config = dict(
    n_layer=14,
    d_model=256,
    n_experts=16,
    experts_per_token=2,
    d_expert=240,
    d_shared_expert=0,
    activation='gelu',
    moe_layers=[0, 1, 2, 3, 4, 5, 6, 7, 8, 9, 10, 11, 12, 13],
    router_score='sigmoid',
    normalize_top_k=True,
    routed_scale=1.0,
    balance_loss=0.00285,
    balance_bias=True,
    init_std_router=0.00909,
    lr_router=0.000508,
    n_head=8,
    n_kv_head=1,
    head_dim=32,
    vocab_size=16384,
    norm='layernorm',
    norm_place='pre',
    norm_eps=1e-05,
    positions='rope',
    rope_base=10000.0,
    rope_fraction=1.0,
    qk_norm=False,
    attn_scale=0.177,
    tie_embeddings=True,
    parallel_block=True,
    init='uniform',
    init_std_qkv=0.0312,
    init_std_o=0.0,
    init_std_up=0.0312,
    init_std_down=0.0,
    optimizer='muon_variant',
    lr=0.0126,
    beta1=0.9,
    weight_decay=0.05,
    lr_head=0.00699,
    grad_clip=1.0,
    warmup_steps=200,
    schedule='wsd',
    decay_fraction=0.73,
    decay_shape='linear',
    final_lr_fraction=0.1,
    batch_tokens=65536,
    seq_len=512,
    doc_mask=False,
    train_tokens=241600000,
    steps=3687,
    dataset='wikipedia_en',
)
Below are experts of layer 10 (counted from 0) of a mixture-of-experts language model. Rows are named router (the router's row for the expert), up (a neuron's input weights, with its number), down (a neuron's output weights, with its number) and show model dimensions 0-255. Each number is 500 + 25 x the weight over its row's rms, rounded and kept within 0 to 999. Numbers have three digits each.
Before each expert's rows: a language model's description of what the expert responds to. This comes from a sample of Wikipedia text that the model never trained on.

# expert 13
Description: Place names and commas. Ends of place and nationality names (Norway, California, States, British) in biographies and location lines, and commas right after names.
router:515527502494496488521505506515480508478447488465518531531499476554520471512473498480491502494483505519551557518488516514503549486511488517530511485528489482498546525538513541468536471517472471458504492492533509519556530540500511484505536477460511503492498499480535516517523473496499502468537490472494506500550450475466510549514475468472475470501502514489518498507507502504495499472457528508491474532481480507498529503492559520478525537515466500459507499506464478515485496471491474496474473450532494537528530510512471440446514523503520507553486499526487487549487481506439510455492518486501516494484525480497484488535502483479521511479457547509517474462490464525525495522547503471518516499548502515451490523486525524512467516501501502501473517512486470510466527452458479
up2:481535506495465488609512539469489467439516491501481497471512521497488527486518447481522515529514484479490516524482495507467516523486505443507501488503509483490531482492487548534501518482494485501485498452514486487525493505508503484508488465476503500467505484443502535528489489503490482466490489482504484498496466512508513504521533515530480504485514488534529511504486536463499491497532494481502504512513512509516515527522512500508509481515506519508497455474490512516522480467539517516530514460486506485505497478520513500468503529502542419535512509483485515544500498533441473451479474477511475494487493464534506468499496483462478538576511541529506457475522524522495441525488518518506499486472507540501492478479472550503461544491452517526501549474540522510469542547490504
down2:460510504506512470507439467512497505485491496530504501468480494518485486491470485485477506512487544488540517516515491500515497550477477507524529489462501487538495470462509497541462504485474511500542494536514534510490487529498523494520515474532536462527512527513485450478534540500547514493524532502510515539500522500492488503466492515476530449533503520497474478463518481492531520499497487541472477541450491501478524517519475480524479536514504505486507513520536511473483495460512461503496461523468488543478466499487482504540458487494491502477467550519486522519466466443529489517516502522475502490508486544534477557498558473519489487528514523459560465483519527479524520453484545506439486515521481505490505511490531497522511458526505504498473473509480484508445492455516462
up3:490519483519467524519484525522529523486507471442531510525515487532491480494489453508486520460505494502532493527497468519476477489522497529549479494508493514492529524535447526480506495542485498505522485513525508512492508475501528505568539511477489501478507474473473501456502496488474542514478471486510518529468485485436478474539541519507517483507508502509546457500457507462482517496449490525529517483514494473510509510473534503478477480531468503469454469526523498539478498480515479459512495518483535481502504508461517537446532521459531484550489508524524461500486529525452440459468525526496464479465518484495521485492488484510550491478506508448531490482512487522492516455517534536497545476528511532496531514515526499497509496558492543518485513502504501504467496499517471
down3:465513518514519518501538529475477527464496508505491470499505502518531486506501518518576504583525537497473493455450529506509505502499520507464496521479532537451502504513495500458470490521519487496475516524495471478508510474455516514464469481525518499483556499506513511488504496454498484435516487474472489501503515502551480507474471468475488515519525489498461530506531555507509497529518486510541476470514480467538484540481499504510488543449514509493539486483511491498504496509472542519472512516504496479508476471495493466486472490528463508517519484476535475501473512519465533451497532548470541533523520514475462519463527519484517455504500478528494498508492472443533536488484502466513510508520464454466504494481544508524501531548497460520516493512485460496482492513513523
up4:497531539475532518523513487523434485481460519496495514509508508526546503496509533497478499519484482519524526496546483513496535507477520506528422499508513507520531483481497514491564498495458521520490495510484500497514542515505473515502519515480539444494456492484513495447527468468497481492517524464513477514483456502499500523524484541533511498514511466543488515527480495546501545472470521495507478523512471502471548535497471500559513543493519503496505500486443471470484538498532488485496546501484523497481536483458500475488508474489501527502524510500476476478512453494496498505529470499511503459477491512503474518534442506487535510471446484438463487507516492516498503516487441527536497486513535538511463484517484535517493466501475499459505468504497481548523479460481522
down4:513484506481480470498493567462550484472488467461493495520509546480506511487494503523472505481502559537498478475502505487513501497507472473560556510507467480512479553489491481539544489470496530486503488530486488515501548509435536475506482506499526472465537525527487460502502489499530488514487497516544491494497478568508497529492481492532437489496463507503478503513448514488507500507509555494485481504512501519484494488519459437498494461506490487512501485527524523523502517486520479479498468490498503527508470524493522515509479511527511486562510480514505542525505457515468444513500507537468473511450515496523454512467512497474429503537484520527530537529477478541466517510484525472534523509498467480496523479506520502495467485520470512504493506495484472509534496491469538

# expert 14
Description: Codes and abbreviations in tables. Country and position codes in sports squad tables like ENG, USA, MF, GK, plus closing parentheses, semicolons and pipes after entries.
router:500523497460520522535524510485501513509463495493467517536520490509503431522507473484475531515486483541508537508506524517475547531496455555459532478546470502497532532496528525498544487488468509437486499485528497546533521542511456468516515489491506567474523473485514463511494496517477484436475465476490514508510464473516530517480457449485461507507481482527532520540496549539485510476479495557526483547469462514454534533522517537478496524525486510507502468520504466519466493525484492524532463496506487480512508521499496475502489532507489519485465485495498485514495494508491464529496500478504500504522514524552494490465529503497506478520471549505460497467469525491502525512516510481536515500508510475493509495494489525514473484506448507508477534494462491514478510486470458
up2:508464497542447469470477475526534482498514492461520546490503501513466521509487521487500489470469501484478517520467466525522502525511499497444500537485509457544510499467505503475469486475491517552496518499517519484512509502480501477465502534541534477548437456473528517474484508472490503485494511482510493518526526472506504510492479505559495516468525445508506530518494474506497492474494460501489485475488533488476559531510553548532462520527493512469488507497527492547468475454538480512511486496517475480511515533515486490465501487505512510494500486546480526478490505514542497533513501489519492476447519511490472528502544504524531470492512520482498518482471528484501554530524486521501511472493505499517511486489538487415495519510439470526502476517518544524492463518543513
down2:477523492514517459494466539494487433504486521512515520519543532499446482500522516504524517531502516503449488531466500511552511484501500518527504536507465512492500479473494477499481522532497490494480465526449466490513479492501483471480502476486472533490463516481488476470503501468466497537485476541491519467496465490475482468529456569519545507471451539500476541446535492524493485500515549532526455496475524523498498488504507488526528481467553528462468483517538487487525544480516480511491508510490542507520534484488513488550476481524509495489483514519518504542510478475511420517499510483473502511484506495510528475532495502486521495528492502504484539493508470459496531483505480511489541507527540520431550482490526533512508481517499502491501500493532499495485533482467468
up3:490533495502493533538474469497511510513532507493501547504531512510474508501448478501490460460493499462495510484511527515542517512494480520523525501525479535481488531526542459512519552512540473515513496517507488483479556489478511532494473515511539472471455504505508507547516510513488499505506529491533527449495508496519502497515468497478472523498507491558494512507537455496507500491469523536531518493490518479529528482512523519509502521470461512497521516518480485511452514473455497471475452538483476501465524466468499501514527503511515512497479525471497529461462536484518481511456501440509436473504548466504456464491537496448466498471500549531466455446500526483503557486525488510522503520492515455492516494477505512489497496509531485491513522522485526449530492507455511
down3:456496486513529472524528487468512487503505506496529507512489515532518490539479515511497522534479482450499475518466480496500496548495476510523529505467442482546520506506499499476495491496464514481515511470504508514541524505500476495482540512516519533499492513543512493511503465464510482499484480442503473461483485489441528462524518504517495490537504541528481509477432498501477519463507523453492534506500510502500501505506499473503495498470546503495542528518553521480506482514495522449444511493539491515512477510508503535537503448508495505446499445454489509495547506501492509484505538480500525494476518466482510457470492548505526495482482525530512489473533554469488467515511480456524475536495528513533472505572468544489495525501555496472460486512517481473499473488531520
up4:507502550505522496487538506534533495481539507472522515532514492526454494490500482491520520471516512465506517509530508505500475485517513519526521551508466499450437507475518518496542484496538501486519482525481501529503524494485503492499506485534508483506443492479507469505443462494502467499524504495488515492462512469488502467525487486497485513442511524550525512461492492515522528524484473532487513525487479504492508517497527515483511452492480518525472447446488522548496548525518540516448504485459509477454546449530510517467528481457536520520480485527487500473500491518541525527509527501507514493471508527522481539491471508465496457482525486489511501465489504492519476489468494458448518470556505505499530513518489528523466536469507489467504557498488549494479458482475487
down4:480497506440493529515499525511501493476536486425455494485464513488423505453484528452476532520465529508481498514522523493489516488478500526518487491486421490497476516493509483540557499520435461523456491514489505516481472475479471522474488510533500468485496504539512487529470505524535497485467472457489463501512505465483500497531512480484500565514495507493476474537491532484535519485493541513491493515511503525512485500543495506495513511496513472504510530523516499506464487505494489493484507561529488516496542491480508492492490495525450518507519505492513535491515492522566476530511464516551523472511517513494519518517534482498487487507493498515542486502529523500541479472474515532503485448499501491507483507446529469506512519517573523495518454508515510480477513530456484

# expert 10
Description: Sports tables and results. Pipe separators in sports and election results tables, sports words like Cup, round, game, match, and accented letters in foreign names.
router:513527505477484488517491489463515469459475496513507524513515458492519466510463460478496518488543517488508516511496512541503528499492526503508565507488484480520507510481521523465514520528503497489484476497514469491549514519546502477493522481519530520429505507463505473495442488480488477509512498493481528515577486480483501528486431471492510532468479497505541513497494557509504492483467493508520475575508499525466504506554463514479553515514539498498459496502524486505502511501477469499467488475499484513470520529545515484459519524532522507491506477536533504514474541482430470534457499521544505487505482497552487488496475479463507477507487519490539490516510507503483461506529516459512533499479528504514492521523504508503488525525463501514514522491484418499515546494517512
up2:522459492508507503530512518441549500450495504495490473516513526504511455483492489520506533513486475534508517497550482503482516485507507478509529465552510541481507505499520489490503500520511495479456502524497493514502456508537497503511495463521520496505509472469535494463521478523498530472526478528466500496525497491500481519545487500481523539515492503522467500473514448518503511489504475515542495558505507535444487457485485509494519524479481482516528514487511523484545481535517467470494522479508524478528546464511466512481538516506514489528489518502520463509459469458500516477484451481483483519530488499543514489455462452451490480535469524509477506511545520493506486524544504544487518504561493487542488507546469528513471531468477476484494496542431489448497509484455491
down2:485477507513526512489458481489542472503489480520474479508544538503520490458515502496502537490500476458512472495512474500529498503454507502505512516537493486457464494517470504503527493472523519530472522490506520506484492496523530541504523522497516497489510489478471533516512505518475512520525456499462539485474497521502487533513493445480479476466513529445473496509495502519504524512604514556464476592474542515497512518487427529485478461489498508532488501506453480497490487493474484513549491515479499540488486495517535495489504475458530506469515470533493449504482483526491452491501549522535537501515506514526519488467492448473497503512512532464475482513508502514488513465442514458494533532523492517494515540508526494535519493487495501485485474476491515525536503498481489
up3:535516479485509484512491486480490503479522467481513495471464486432496462474489466506506506512506502495484488520508504493437456521425496536490527501495477502501488517513475536502539491449508506497492526536471463499482536513502502539511476469487515450479489469450490485491473501510514525516535510466500480508506509550507510516525503505546492528486497536510508473447457511475520512497502485475495512544484494492485445549548499505528537493490524471500510471511486563496470482495491513524528541539446473514510503520530480490488507540477534481519466463521501448507484506510453511537515492495538504494484523501511487525529540513470498479542477552546511508528496458500493517487467527490517503504504502541536521501522491499502463543485467485525479552550491472471503468486506483
down3:515504493493487499551479493537508507494480495506534521477496450498454493480477446452520462495513515521498463506479502515527532502465494488528516500514501477550542530513505500431502497521460498495498514484552485513516528502492482495473522462525525500477498497547484489476521506503504511563508469529513520514510464507489481551494499514509555467519498454501527514516492546467515501526496514522478491471465472540486497516488475476509528503459485481454504505489494497459544437528418503476511503537481561560499458499496451488508529505528487498490491507479490497515479491467456508498525500489505490493521498518487503465509514464491516473543521503491458514533506490465481534453495520503529501478479561512502553503503518502526542461492516521468534512516488505489497513498502472
up4:499462556516503485532525506560499529476502511528506500474485465486528504477543479557504562519490506477507476474483538483494477504475562516547499509479495493474517509472520516458473508521495497499536523476524482482470483488497511504482479470518500444482488492494494488479475452480507517535501471518503487475516496486469540516484536519528506457476505484489518482494507484506504510518519518492462437520457487511495551490533524484519530515493458511452491518512517437456468487516470500493500492516478480495496510505499494567550499520489479507569449512485500496491505490517461498512498523532536493528439459488483494485575559478544487503525488521485504463510512493492511497550514485480502516509506510550520534502481505515521491499497482485469510518463503463493481483472500502
down4:541515503546511510502507507513491523502470498522525470492492474478469506513443504493457476526515481510506525514497496495438499471486473490556512514458528540532495427489465526538558535494482514495497492560505506473519549515515493510522489471478485502516519561526492486487508497487472517495502554530500492503461513499511486462460482500517510463509519425485509506542470524454542499510490514534493502524513493445470495498505463499474469526519487501495504561505489502495500480459492523488495524525502488538492509505515561500522493515493509493494491499468496493480492501467498510505478483508508533474510519510536471503469484513480511517443524465499488511546476509499502466462487498507468503497520500483495546490555507462520525517509501511454503469504469532474421526499549489